config.toml
d_model = 320
d_shared_expert = 0
moe_layers = [2, 3, 4, 5, 6, 7, 8, 9, 10]
normalize_top_k = true
routed_scale = 1.5
balance_bias = false
router_cosine_scale = 20.0
init_std_router = 0.0191
lr_router = 0.000488
vocab_size = 8192
tie_embeddings = false
lr = 0.0071
beta1 = 0.95
seq_len = 512
dataset = "wikipedia_en"
Below are experts of layer 4 (counted from 0) of a mixture-of-experts language model. Rows are named router (the router's row for the expert), up (a neuron's input weights, with its number) and show model dimensions 160-239. Each number is 500 + 40 x the weight over its row's rms, rounded and kept within 0 to 999. Numbers have three digits each.
After each expert's rows: "gets" lists some tokens that make up at least twice as much of what it gets as of all text. This comes from a sample of Wikipedia text that the model never trained on. Tokens count by the router's weight.

# expert 0
router:499556486517486503483517504555496454549486602553504466549479459498437464465493520576486481486548512495481483518491414555527480588458529482512459591498518530491511513481526521427546484460503437471445472637560434593533488486501413504552460534
up0:492555537413420505508525485550499495519524542491445474423420540478482466487421585522540514505537444504595527514491472478485556467532477481515496552482574479476474523536471500500481505513464510486488446580637466510481479519443514485533483480
up1:498481453544497475472507508493482466485512492492467458641456484519516514484546528434527414458459427444572476509594441484501471458477447486518477493531469486481533545443532567470476488523538493485511470523455456543470531480522529464536478507
up2:547543441522616460469484454516464425539453569563471550570507482490526478463504520520445486476561417433519448465565441496473563496500452463538409550490575423509484491541522438477547529467563562453487495552590457520522541551431469461480571548
up3:495483577461484513490482436451507446520459555489524457507443483468506484550569513481530471538585511530467523457504484469413506490498488495460457482472415523550518592568528478468504505536495472476578542453485521502478501535558500513523405485
up4:476416496572503433488482522471526509451470463501449514447570518477537580519511564566556466485509464478461520492545499457521489480484466419451483402459498515523500516504547432464466573539532585495499540490500462566480479461558526440509535530
up5:457472465424528476530563451518449444477490542505531578531541474521491427530449484521497471406547514480476532462497458561549470471515518421572385562460519488520493462475525503462483470501549531511453507491520575507473468565478498453540609493
up6:563537477513464576504516528549435486508436549450497514511511462515447507506440520496580525449448511488403525513476441524585529460513480502518575455442556478512466494513518461521556511537529467560454456496496489543511455471493510520571538539
up7:481522486478521583506471501548627498614505544493431507564531477511454412417543548505563550564491498462491515497453447502506489479559522482522536522493442524527576476518471509489458478528496497481553525561494548514500551518491486454448483494
up8:563521475517502465455514452533538519508484464502464497440512525558484480504548462489568544531550604460504518548542536518518499541456513408509485486495570427526487469548476495590503548518438469542491482497547405469534500461451524515473503508
up9:579543482485537479517572495516554483517505460469519486530528566567446488555495509436529552450485476441525511508497542570459522511486517499496493444492505457453505489529604552460499583477479466464459459518501467503497547490469535532553432519
up10:492486455527490509558510441507546540571471510421496485527478473534514462477513459490514479575569493539476551515536465487460494522543441446493473551502400469481491581527462559479509513483458439437461547514627483561466571532514498461448409524
up11:503521514516527497400508484574475512489542489512485483529527485498511439528498501458519485441534483426403517488468448532524458502506472433513506506437476480497518489535573573540536501483554504506505551560554464502539562532465474460508448540
up12:495439435486517484458507497443538518541497511487546586494428595538553461526505522432584443517501477491484582514525509511522483572544489569548578437444489466533485523559487512489447448507528469515504494569469515491501477524489504530445527486
up13:528461553550490446464518491482541517510506529590550493505538470536536496505466514530476489418494484420480471517497507542505494448495492539515513509500536471479490560519527464467486482517547464452453466442538541541559560525539540461513513486
up14:536455529545477518550557553505525488569457493545541528538514512493500542463400520539456478396435444446467562459442558474506441531518598496497407546547449491465456466523559469531558533476487438485463491487480524506529487547438494466508522508
up15:590459463479458538499505477568464531509434537490506522498535456475476488447454469561556451500466470441445480488481572483484429537528510487498460449514505440508487594511472565529514519507539453475559541532501452534480489469519395555499494525
up16:523497479448518468527514456496524486558394562512570466503527517481505537528517605560525521455529431529528518485484471492514465438480508394565468473499493558515444466502499516439516493534542472494466516476507544527544471418498520576571438459
up17:589459447453460552511520548487480513452457473528450522564499477526473502496452563452533554529537527523464567491507559457500504409523485487445486507426494475534537524539533535521507482566478470399560525438500472525537473548617519438453504577
up18:569469523553430512480520523460530495527459519502478509477458469470506473442513541512547472466525446549510540519491490470576469502539451566519510557510521525480390568504539488480504544500481460487446502467440481511488530497475484464518498531
up19:480465547502461458497541482524514476487484520493502484490486449438515419476482566472514511472507486429493544479557503447500549545423550469596536499453489549455464485502464507545540444455504467527482494488512444523556464436531563537527464478
up20:477497527530451514484523486529529559489571444583478527576509474425469477480375510494471470554496500538517540509548494444471506550503426507531476443437519504532528555459553538488521441504534548545528512521501459421539438477556522491470545494
up21:542493541533499527474501476500450522517533497522564499515433484499512505504528557487460416429459454586494494524530573445424532467523438493531487476500526505513473543493524496522559467518505530510477493471516502513516571509511488476529472509
up22:500530422500498475535583518523475486491486508531488544527485506490543510496470517527545498467547484491548570542556407515437540572495515548514484546471448478353465537524523512477438503489584494472446518544452475554527504525505532512513528479
up23:490473545514555522488494485489500444546476523584497434514503491500502508483516534451483541439529462477452504468504538433542559470544502496570462542485442527550472559515479515555510497503488470504559571519562528445483495484498437498450475554
up24:483477530527472418558524458420511531479542477540534432509432464460532444477521483449526489365477507484472503427579507541432475499523477422478502463486492469487500507521470485529504571533492505465439536483475370487452526526532511439496468473
up25:570539507525527537470551550523483530537470593489505476509499451438453424499585530518508548489527513447495449523565481480482515489469493527469471523447484540531504523492560477470534506491478509488514520563532564531510495567510555468505494465
gets: " of", " in", " for", " by", " on", " at"

# expert 12
router:483543474525502469502392525463533465536519512477533488534491470458481481500498537623508458510516469508485529527487432466535515474444457532436486542464499619494555562460490455531498460485427472437469494520528483583498448455449502531581485524
up0:490520486467595520434486483525559547471528504487429496565538470458500467563541495540503582523433480422471472458513479486547473527537503481486582561451447479524560499527533419456408492525429475489532535522443534539480413522524505566419525506
up1:495484512516527481552510456500507563564563457526454524568572616524495529447555488521508552544515451547487513417450473513485555511496464465480514508494467481513482429498550494561413511562523543486491446526488524562499492478448561541466495408
up2:487514553415561458502474503469516504526506545522419495499495464511573549556508451543521525509526487526449545585457492485519483479547425450485483538476439517491461451431505421506521536530500535577520550519446466544499431453520599490485539461
up3:483505460548529428527460552451414480481503555525551524527547509478479451571480474551552521401507470493509495577488584483407428453543476496473450457535581494505460538514530457497528512488510484615445542497551461491501511472499557451499510509
up4:478517472589528539431422495520424585476525446492517420550485558492485478534486494472514540404528487419440468550566452494498504514486501565398499468466468466441481571506492481503505535511561481473496566503471475543457465528508544484536455525
up5:581512473511536528425560483505525486482488413482481543536524405493450509581542575441493428495471438475476534473482534444481499447562526523411518437475430435503466535556526508481482566528491561495557469576428508567458438522568513543487530540
up6:521545549516511498454494557554467484514422438483463462478523507511520481535525570503523550500488526431536449364501433506542491486485499515488493545479538504481545506482496518518497474451505438563571472578480454534537452530508494562480546501
up7:512559484521509478513487524448520524541475548575455501505430603477526444497527512534521560462549463460534539514485457492508477479508545432558507491564435506451501531494502407518522514518445500521455438524574531518461481488547533496503504602
up8:483445517499462508443553487546506576524481492508572522531498509563500553530612549523494479540463489449554550433443442474475608471411552436529478446499469531494483450482500485526510460506471496530533509511381421540472546486504557507537530529
up9:485435487450522514553517390498552519454509460522534428614524483518428467437475520537412534524542547617559481483486616487500469529522492505495596508475498488421480473570543493520451602477500455462565512485534534544469481548443506577508512503
up10:441475511546403444452541444489522525486521507485499489482553467457445524556432447534501462506525493473477525514435513416566486545459513544530542452508530526524507501425519530545531461508516499529535501502484484495435445576452571549528515488
up11:535479450468534501469504540518484496509490465555537450496448497486527408542433541515556466534473490507486478539507585452584536545496471476505537477451499427562430538514546517536518529478575548481484544490506503512561484539487530490491477498
up12:465494456565520508510546373474510461530456513541549475521499468490566469465375534553467473447455529452465578525505457541525492521541517414554556493520508520480527449504493495509510501484543440526481483436408487468442426565478482455557493506
up13:571525465485506544486508499501532542551467518419518505528500431491473389534510480469587483552491472435458518450506418532553478523408459448552464538498532520540511479542499467540553438507491540450539518453389503608477517519515493503418530553
up14:510481549510586532492565481453537514456425504518571480499473468512505450494416532510493484435487507494474516459523498424508484532455445447508546442495584462526551509524543495530486486547494492483550504528463481482543486477470493467488500487
up15:541533505550455503440539499513514449533491465490548532512550505535432513599488496558453502439488431402464450484516552460497465485457474522534465502467525529506449490493478503606503481517502523551439517567500492501501521478498517500539520504
up16:542450464542539488499507427480519528475458524480484453575588456546440487542530541435509491496514502550462553526460494452514526505525526540526516481438465538446525544512592543486502414526548455475490453494444494452410452473460497441556542494
up17:476458420515582557499446505497592507472504566544551504496500514506479454491518473541509486442484544518517521559570355514526563545508465487471472498484463575499538465490443505524465478561564462419508520539492504526497508473585515583515527567
up18:461449473503522524515520429465518438569506454469500541495436490503453476439488523492481531485530475524499580487503535492472447519469532446516405505444509468513519509455484538524380471539503429501522476514511507508460448459489535550585557437
up19:474497549531543433481453485520568543526505464492494490502483537489557498502493513504536494514447562522519429504471490505545409557530440515481527491473426543514474590508460438482501518500495568558545501487501510463473444484492460503483491520
up20:550490510489517545500491471461549476473495461500540477509469522530499481586505577494550475535402499515503495489549499455423540470474456533520503456495427452525543562505517466637518540496467501467566486527453514453488477424474563453516503577
up21:481477447511518497486445481545573516553459474555420570475469470482448476484503514479531512518474483496552513497447479500482462494493450479438495511431453527472578422517453509543448459483479495563488486555526494531562531524536482537469417537
up22:486496540465542548497530412453434498463507417440485571527536565437441456433450529443540530442509535558435462488557418485496498525525464548477502538432409522481499526465467431564442460467523546524460564523574448542509510528511538440497507505
up23:489517613484501514593558516443487447541542479443541524543488511490528561519535478460551511503450481436492522438474535504505533518549516455507469575412510501517501479518454464480526469555434429516482459499434541469425437577495556486511520517
up24:490427493488507534521489463442552414493469486565526512500472525519495523434497492523495509567447458502579574516490513472558480494483481452497474431472545458553509496543494523532490484562532509481621547485524429492514591486419440496477474559
up25:372539545485489420538521435520487537404516485495476458523499494479593488553463434513530503524537487484472466471420468504490515507503485416509544521533483547438496499442520427498506472525470545501481521475443472473471483526476532540506470449
gets: " | ", "–", " in ", ", ", "; ", "el"

# expert 2
router:514538489511540427507565464526497479524441492508466535518511569507462483513472478613509551516533478493498506467563496526496458590484440512406582477495523522481567505562512506497498465450554520560564487485519569415484513400457462505511496513
up0:492474491541491510472446534578494504515474477443550435530503500548578459456531531491549515453484584481512495518539550461579516502501476531485485476404453538487504443543396528523508490476480514588552500480539511488482517449474398624499537540
up1:441570540499479532509608487457589545493504511499503421484483506492469520517420529455473492466530509487517487426537505495495512526367516492499521458534424540489521452426437452519525477463471513499432485522494483446430498477512460548477501511
up2:545534534476579510490450555495539507494531456531522468534479528437462518492478476472521474474524508561540498491556524560473449471471527561450480507604529546462461468506519506492492455446581441528503493469505551450461480506501448506452520505
up3:501503531517563458516561511456467529512482536521504463542582525457523445447525425487545487509506476445478576431452562452521557510483546559552449471522477528590494550446511485499479521509555486492506455484524509492487492507413519507480551532
up4:495515469491545573516412451530530521531465495498456509495501541459520498479455481475544539559502489444496467536489606536521523474538415618416497552494531487462481511575478543430559582487515494485566532510558514478526540515550434532508486468
up5:543464440478464613539544486475533574527484467472479535515501499488436494494506508539538567460490493498558557515503504441445558503546522464544516448532426430508585564529586507459519536472553518486540478536479456470387524514492480509509534558
up6:585567438545533537481513474513519491582557444476522540475483447482466492431514487483618507454451446452528539482495523491493514467461471485498466463463573436515513526495498486515583488506459441480552556466472493473570457502459479461480510509
up7:451565490484499443462438456498540477511426499501525547496506556424546581503423434494519527508433481494469489496474500488500441551557549418454463509560448474482463543413542511439522462390454515530505456476527580442465494518462492515564523487
up8:518558523481493491537506465510458492511486484527451500490519556480423450489471436529499423539462436550462453515571531489537577500465484521483496431444478482527464511544427446459502461461565423511475511511498525462515474508511518489519535563
up9:503448477462543512553496467511554536532440552477495422506528551468450546504476486534533468508414548500492536532514504472502512525534442553470504456440492529503584464460535466506549525508486525541502490478470546499515493446538499455455561482
up10:521498519447538474531505482492537458531533490509455483441591576501476488433473456455464526483444543508542479520524608509504508546516582601454508473488473500495439455561475531482482499468548499572496512535477505457537532479506492534454481514
up11:499515482536519479507509457486554491522491532520480491532544549521458536510436539521496564505503489497519502491466585472473502464569478435470495455483480521504478491490477515430480440526529551520536561513409517449456522473507541566464519504
up12:536454534455448495490478492525552449477487529493477494563542556529488548495461540542497487507501539561513581507514457555458485457537442501546477566468574563550455533553585484534413445498442500504519572527552509510495499505503505462426536548
up13:489472447422556545532463478496521491486487446475555488545470567509498508486488537458535502414449535518512493481494502498515490413546476453507480513501480501438505479529534450457486452520524501434561432490423451395514464482576540565492524493
up14:509522549501506480447473454497496524478521506561517526570568494417436528535474541537477498408550424557484423429501541478457489535451549454476502478457479474489543550487513481548485479448538498496539491430468520455469439542444509514476529585
up15:527530512510544532471511460431486489526497526532468459575535563567477515589530534508499571475520463426484534444473476462443492568520516526524586521494550544558555509510463539399535500519556437433552418485590465480533424494531418428557522521
up16:501519547520523500494530500545475481473540607568477513506530565428461489518525469472464555496505436498476493486458506490493514494534471432464541473502490442516469521499463535525523435572552467619515471473545511447564476486435489452451533535
up17:557513528523408503427478511518505515543482450494464488546522570528456527514462522531436582493477491454480550528559495376492508539503502461570516464508486459531592486512527452441516488512557492489519543445483495483472551461505494510521522572
up18:490562509513535495478411475534498479507551512453442490470572516513501510532528417482533505488454455523557486577475441473477483499503557556532528544513473534453480529471461374571476470468450516554507531503515493483442574459468524495484490571
up19:491493565422523491392469507481509456487488478510485441524511478522479497483499499523532608529507566513457503556482466487456485529556493487571495491476539575403462450543490511534514476480510475545552553493488439512567547529416460491474535516
up20:505578500451568529472497571436511498464490507460480503418521485447484550430470477515552531480510414485593575489543477526507464481514541429446521526526483602493541542460446480486457467504484497503457505483430573510501539503548546513508498582
up21:484514424497519494504481498482560489466496544500516432538602486435399468510514558543458507530523451515521529568568486516537517507490518403516505498457457502497566463499540461544553518440517466523577452512537518496523532494524487516475561542
up22:518525486561523510536556489558548572494520466524506488569467470482544510482449454473528443476515469413509553475504558540450509543493453487515453444486461521477429518491419473573488454465473500414497458464504464439491508591483541545486552492
up23:463436451488550529541508527447515446499492460514497504551433550557470463496476501501586538505514470535448514517541538414510516489496501490505493476463517524443517535470560458498512474498549513506455581445530483540481521492489548462541497541
up24:504507539596532498462508525546499535526459509522522473513529613488510518476445479540470520509492513520511458477506510467509460509511488489470533453533441533503558481543505523539479441503526533511578550525550522510511478544487467505486520522
up25:482535526498446465474546560488455455488484506482462470588453507555515468521467504454554538511457520486595543477546491449541519475576445441479560441445501575429516495492477532502549510542513504532480543459524531426504450546399499526522521547
gets: "\n\n", "est", "ate", "/", "–", "ter"

# expert 3
router:499503466475483507537472538457525480492527457510455518545466485496472486488507510610512511494563503545561511539435457562494438535469444534510440496492530586529471522497506541495518452440433481495487479503532487564518504470438538471504455507
up0:486586508448504461454504505449458564454478566518577588542572538502465437503439562450407505461544509569434384511480530518444512533431505450508501473511470498519522518516536461515515483446464493568487581485510524519506471527511469470449481493
up1:491539546465468538513441526444524478492543520510383528452545477580497485524603448414510543502455475563566512483465495519436477452582487517446462535502528538526461481515550575551541484553520457515515493493478503473520556589510547455478458483
up2:543497459459521492476455478527559528542510524472516451528593449498517511460444503493472462487498532455486545486515421526529510524492457461481452509541516563518498447483539558581445455537496445452489507425501504494500521479519498491448494533
up3:465504444455506479507478575531536471548449470539514528494517488524495490454454526525536503469514474563531423578546453497482548537548507523503435606493503524479526546472495452559424460431455493598537469569424510512418547558473509510580517491
up4:517483449422533445472563489563512462499498488490557534468464583487528491447487487529509528457467475524541440587447524583507457446456460554486486514504503500442406490459470466536422494572484519482403604528596421488495554485452520473479499557
up5:542505429490537507473531564501558549536434490569538465543508495460487456480523595472511449487501514513518531455521512486487521505550428584535465512524577460542454502493585546468463437511416525522450541558474478440480517501523498478450490565
up6:477547450450496483479483510433584406496486473433426538578531605572496494573484481425460517494535522540511483478424501478436506495527476523468502493447516528532467449514520502456467485479510504455546475527509480492533484428498513478543483436
up7:543498447463490527510449516472567559542539422538471505557514483494528510505474544597558540502499544499473398561458536534494512471561536554500472502537547493526428502539529604465498564498475546468497481450544490472482495534460501500444486576
up8:429448439505492450489554441498574491485422517492542446492417513524464525606434516484528437404491501495553455587530574538603518475443462455490559540472503512476463489427515562487491473504483461547459555529499521511529454486531500533450515468
up9:482462483596495477467519475458545539472480422520447458529519503478520517463494578575513494518429489546492479487446570504454454507466498446511491515475517431480435537517524451486542447538514550527431490563535438533515443441548543521470497522
up10:564499496521496543506445485519555532468496431562422543477591502470582519429489508457528416470484572494501507507550574531521506412518444494476525524541468546502504473539600526460504500559505466478503446483482460479476436495519504543474544557
up11:558493453426478498515440559604488562548510508528484452549547459577429509502531483513472519497506493493550463479489567527480460436511522533518535517441491492525446425496500468485439570517474509438508473464436456457513485516516549510511474489
up12:543501504518445487478508482492572472493560517525473460454523475468492529504497472505474430494517528480516506563507541494484499397566486451476497417494462515564493479514491541512546489506551493553493589518541473529537384504483483465486518535
up13:511520448469457453466508528513509608520481495479568478457474560513487441567457489451518486506461499558500570551442557548528477486552467560446507523466445549545460468453540519483561514545480412537516538504519488417426493606467579498493506443
up14:544510562509570480492496580430587513482514438430491438505532479542480422497530502471526470461507469484502558472484479480500497450565493466452415395460473433511466531529499450524466485505473550526549563514478427510470482523466434520453495470
up15:542450467496527440466536516451514423574473456500531473533492505526496540477471532529535501519444591481499464543533515458550430460482518465482511411440552528508456506526469529527531518540436467519547463459498526525541484462598490485494522553
up16:534488482497569456516605476472538510421556538523499532487491505484477522568501531516483448462483471461446508480460523539442460461522523490481514480499514508535542498509495485478557458498445484516475502485496476490505534481524504518478501536
up17:519471521500560533486580474494555560466498466506543564449521480491542430470464418533508472485480521481445525493459485509526498470465501471478479484521513494447502514531518501558495438502514476466427507499587485505473533541439569514433506490
up18:499485457566506469565441518477485536447500498491511476459504534540434463516536522522519459404476589541479535489482566594486545480527465533524524541430444440501450469453518523547536530609495505480488510422389525477450495504553579466432473554
up19:522512498488521542514517472542509516562503470556504508449489512461443520458375498546527547473568488492490499500448472569542542586438435533506499532441515484476461533528460441570510514480514493510495572464421565499464478555554533532504549592
up20:483495512516466464484504481474593483438506538613547541488495526451470496446444550552459505508487553523496497535435505490506550450517543444401468533564499519468575476453498465526434495523520490493470495416464425445543516511550530557530424509
up21:430445517479472513532529473444551490480436518566513498485517495417502521533464434538471500527500464516449485560455501473448423494525518459520547480458538539549472543540430403487498518508493511556558479516515504480428439566558468491428511439
up22:500483500501549476513560456481533494543487404525476506547439478491494521530548602477522509485501470513522495527516474490495523526458459477519575469455421523503509469464502548489428474485542607482458456476428502519511553445505485542492515505
up23:453425473448472498519530480456595488459519528478462507526404477542513482466489520496415497516480504511521471480451506532529413487509524495488451452458430547481540470493525557428485552540422487548458496534509493478460531510502522488509504484
up24:446574523531472567509463467469532391532506489554504548475564529383544512462527535482500491482519555445478511532465521558538504590505506577419442473429481491504411447515519499495531515509477514509590516488480432475435547512483508557480455499
up25:494470500468496510461518431479472518521493599556543472548528463509523496459479566553543513477465521497550540557533513516555457488480476540554495477463571503491477492376496506536476513553515469560460491459468498487460470529463582462507380468
gets: ".", " |", "==", "===", " |  |", " "

# expert 15
router:416492464494519456460435526496535466530563536497475506513413518513461500472491525614500489472505464557537521509506465435513536523417556502524468538485484610493541526448487485487499473521466478502515471543568488549528440441448417513596438527
up0:460528485597504491515493534532550479563587470489477503447534515428443526504537504461520464504480490519445533492521458468447445515530539416565530588534431547430467532555474532456529526505577488502524481502480425492556527569501508504478497489
up1:543507548462469494441552485502483454562517519425483515485487510489442536518487515449476522492529525431508466447430476523485487489571494490571521445458433505498551517495492466543551481513446474516581460470446440567477548483492579564525573539
up2:491559459518485498504432482523546473493452459574475504512555558563497477480491508509471562482452483458486500495524542546521562454460554496556523463467517503464523480517452505429483534560469495523527516527437531523479472444520527462481507466
up3:558529431445543427480516569503533526426442505547474423512491481483551544484471499572529431542473446450517463462561499521491514465541552460526477476466441506450514479559541486513512512426562478501569456524608421482462466477518517455507555573
up4:504436507534593495449506482467561455493470490484480525495474494479524495581465533513481487391459424516487493516613538463466508467558483591500538475427412545509485560504513428511577528481545518477495532520498468496527420494504503538513496533
up5:483486505490536543481487541554483419530539523516467494552459545527459549453548557531566534502420431493532554489463548500491566491516530542423536488462459536504482469485467513561493515539530528530508552479533542512536523485514447555555495525
up6:542529508531436491472537473536546512513568456492531468593452572557476501430550509564560507496474436473469588511483518511549538515465493455501484502469518517453474491413460489503456535535502535519482490527497522531548482427475507520573443556
up7:518517563510503566526522504515540530576494443543446534492506462484540440524473529569478524475454460462467435488431561450542498427507458512564570529524474467532547491603509454477551470449534561550474504470505509501461494515466481424456434524
up8:470480435523446509488512564516513508556455576563584535517508522461503493477484458533479549469489488547446548540493450445547545459515559465547518506480518556454572478454481448439487440469429475505462520470514460467535492489527515369545424519
up9:515466435574545481426514488523557497551537519579488463487472589457495466499487541506492517457539495417492524471530511504522501546477491607559481488528476562419471552530502477584530531526500498436574489434500425458550540493498482565488497534
up10:509432506455490453491435459522550501478556465490523455454515549464506474538531480646456531502498474463450494570440529497450466543519516493571465560523498508510468521509528484445509476465540510501505525514478483515557569517445442484475500474
up11:510486526556584478481539467444548485497531480548486563534516478433483445512507551526544437498515418426516499516494524422583457542529507442537504497522510526547547509498491514492562509510479459522538502519540481449554458500499508389543564494
up12:455477475521525434544541503513459469543464484459491451503451570431499506501533512491614492513464462481492503512529508507491471443505576526543533473469462541501409507538442433492482554396549445543488453468501496478445532496496472550534523445
up13:495486482437479542528541490522492502496538535519484433524518500526537502379498477470569421451450576500496455520579529468528513488478485450501467478499491581552586504537471495544471402568454444549537511511485478449496480513497520518482457535
up14:526500481489609455557548539525511547564505516416446539541477530497495586436569511470536524504430495532502443531524559504427460493524523490535496427476500508518498495471520536544508551520508472467513467484442538475523511512480497518444472504
up15:531504556585513483511513479530487546511549481510436529440475497475450486456477494486486512521472462499499539572573500511509510476514504475499504532509498436496456481479510526606476512492510485545507501441492552438447535507443468506449442552
up16:413537524457489507489514492466478439533555511568450463488431616516487491431491465489540526516527492505547519499508504488501442533582471495462490595466458476474496526505529523456486492424513450508549514586474458509476561560554455527448531574
up17:594529507485551506484530495460476505530533557479445482564559573523515450425443545436552507459469524451547500422425504426533482437500541493569498460466515494477503440488562507517465530448484462543442479486555488499534501555447502525430459484
up18:461512570541533475462530452460523510472496560508531473519475569544530459501509555475562538427494496533394493421497502440560508470529510519480455450498478487486471444521460526552505477485577470481581403485560500499528433556469503474479427468
up19:492434518530472479486553446435509443511557485543477511491432498488490487461451533510549446491543419543480544559473485489550460498495507461485469569450480485457447591425508498504536530555471465569504491433521467532510531529390546534455456436
up20:500531490429525500496489466476495475570443544528438492413517503423572448527515554442580441464504456494531473521492532555501463487572527470469495552484497595490581523505500473518501378541564516477611441522513501533546506489521475551515508516
up21:545495456458525448477494450466525500495507515414449492525450467511450475520522535471520463524471518422552486518491477450479472534535494499505520531489577527544462486529458481457465461511500491515490553399517506587481467470499445530489477531
up22:408512441387537447461508492486502469505544536454480500586543483516461452430500487541570580449439519543538488539553587519495438529483448472477495542491430564485511518473455495430486491501495449538550538487573548588499491532462542470537555517
up23:487425480525507426445503534468562572498501492521493463558487535470534483477469482472484506461560500468510433524488469552523507561439550569475507591489472508463489425451466502553549521527572490481467433544476479516475487487452490479508503468
up24:402580531502545404452518553508525524524498451507482483512458559453525543476405531506532427457530421525504468543439447496422471554465465540516516554448482549500513449478524475517558496478505497501500442498519421487575533532533497450504478452
up25:598489442492401479454491518509485517451516528506506506465422572494516423512517526448552456515487570503466450551495477539498538450430497522446490435537485494497451517523469467482551531467477497511509493496514465515526445528447518521347575526
gets: "1", "2", "3", "0", "4", "6"

# expert 13
router:455524489493498507497387428419479457477504448512485509509476523492471515482490535513464479528481446566535513501382476469563565539469487478525484483427520504444464489475528475481525498490494492523476486572512567459443510399516423512554438551
up0:497479530463487480541495520538546472534478490529452559506531538566477494412488507459518468513482497502475508518499476519534501528452467484528415510492486510499466396483530460461534551550548473492444484403474502445529483512522489553516526549
up1:492492556523453522563479524503476429551535494472472514512530470530399506535505505473500510500450508510495461532565555520510496424505442529452545498514513440476399469449510501550512558490465509474493496461504553415519482489482578513454467569
up2:500434558489532496520494520483533590442483522470519580436479518432557419444489496575519377491555497563598487477432466492515471493467585420465507540533456534486487461511535434499568488504566532511500485509509514524465523506553515502517538443
up3:504496394485523461497453508470526485474495512510541455527483532450516454560440549503490534543503475525464451485465505455515520577480515518485465533476460519498453437524480435502520489468500498527512476429550493506557477479545492493512522555
up4:423520521479487535524513514468545522479473480502557450408475574453557506478535517495511513577485510503516647549518549482530487515551515480489480501475427512454507533524427470464470490467530470490499554552544531520491541483552490502546497484
up5:485500490494515483465486415529593531469527541476563531421526516584513546530492527423507381459391503520509552539419500486478509533457413540533451441479506483432472504508525530497504489460429467448568530493511508517437488532527510527505448553
up6:456537543513511541472574442469518449457490463541483570539468436484467491519538508496482474593507462554586536492538498427507503425510519471506579506538460621495505526480428562405502435486508517539472456537481563503396500468451537498502451443
up7:468496511557524460502444439503496459516556445461556518503510454628512493514508510388465476501448514482475560505453502465518458486473544432513469411474500536495546542483527517446454436492537496545582481450491499534481516525535458494488467510
up8:472453571455514485537517485452540594469502517490529542471528499502518485591431490507494569507540530520500544468489527545432531480535509453519498507493450494479435454487448512554489477519522517557396551477586520492467494514504460496532498504
up9:519541516430463485454507506473507447520518575496491502550502540536456506469499516539489536556457526464430441463535444486523514528465505557444455531483527452555456542523437520460529526559450485477507515572454504473491504513498499462531488451
up10:539531512561511566476524414420536471471413495527496486505517543483562536557433483541517471489509548449488513469447510478520556556533503537515489460417510443480594516578482523609610476515446568550526551490505471556518463530528544488478495491
up11:485434558516496473454536464484546536502539440495569485518494516468503532527407531554480469491471491544510522507495460442538515523447541403442540501527546539485444471578514448484483427474492511519506486479500449605494519578512539582479533455
up12:426454484499483504502467449500512557511520484461502457489492546515503513499498529432512483500539511481511515471475538511507501520476531432538467537509488472446447441450492475526528482474549505543480473452499454490440551546535539509572549572
up13:549477546479569555499476495498549474498486547488541497499433447508515519516470566474475554467488497482563500491443506556478492542386532443495495500512531452607401485550517483523436533484517508493525498423536470414485518480530517503522507561
up14:465425495457525571481479547521499546446485498531556513463438535544479508537505502480448513544500559547501517503549533497575581525516523562506544506462533499482502454548533506566565508407473430478511522562489463552537558479499521499601449436
up15:446439482547475476476476535516523456535523447487467500520526514496481557499561428450495473538452507492539541427466564495403488440508490454465530454446479493504512480494527496505576492456499516561442515591492489555562581476495491512511495535
up16:470451519460509498494564524513508425455426508514543477517566498518546395499402470554535497486497539468518519551526559530539533455519524484500507496482487477447475561513443480451464567518473428501508537461520448477585510430493497541457517492
up17:504482506471518509495489419494523493522484449496469496598605543536453546520591479463491518492581539543469488462502425471426543549508484499518515454411535522441538461530496493519511569511511496546495523478542492524542496485489532535441454505
up18:451439448414516518492510544523501518539519542441401515494461528570466465449502522506531494494525563550463549501559486498456481456488446490544515520536429531548518516561562585453465554496472506427567511514462506528462553533491515558500461561
up19:553554546469527580551445506558522459500542467597528503518457497552501453425461533465501486503470464480502482482532483487521472491448535482405562465422533464468479516463466556527446552480487512484536438552515517519533516502414516580533553501
up20:504541532495433493450533559502532492529463514529512537528543568530485463484520477455587513518507513464509485508424504562434463487477510414530516440472518460529430412511621569594445501538532519464565468495491453511451488459456536474517514544
up21:504525490544494469443494488509558512464533508542515484464498566561533447488510481475556458476431537505516499509430532472514469434560510460519490597532440485525543484482512503453445527492558605488594447526440520474459559537539527498520459479
up22:485554501506444567504497456502533481548500493518482537512549497498514483447537562521556532508484424573521472535468471503543500568520496485569500556549499506469476475494516471486550514528544497483499480501490497544509494497508545526533517549
up23:529483518489486456465520517487516499577545488454436510437485494462481533463550493450538552548490518558518558549475543484501521482507553516477527536436594464501493520471492538511445526499496537562496532450528493493598550519486522520517449487
up24:544520462532549496519421431484515423455505472529461491459499551481568483543522483478477434507452484505549479567519504543544489504509458544500517523447498459462492550494591466417507510491521552502467584529466528527499578574495431465447570492
up25:495425460520507529508479474493509482486456490512553442474462562537524448519476538500432477529490532509555577568480547499493523471594506482486544488511444569586516473512484456516546531544554520519578542524460521538563577493522487502492512483
gets: ",", ")", " (", ":", " |", " was"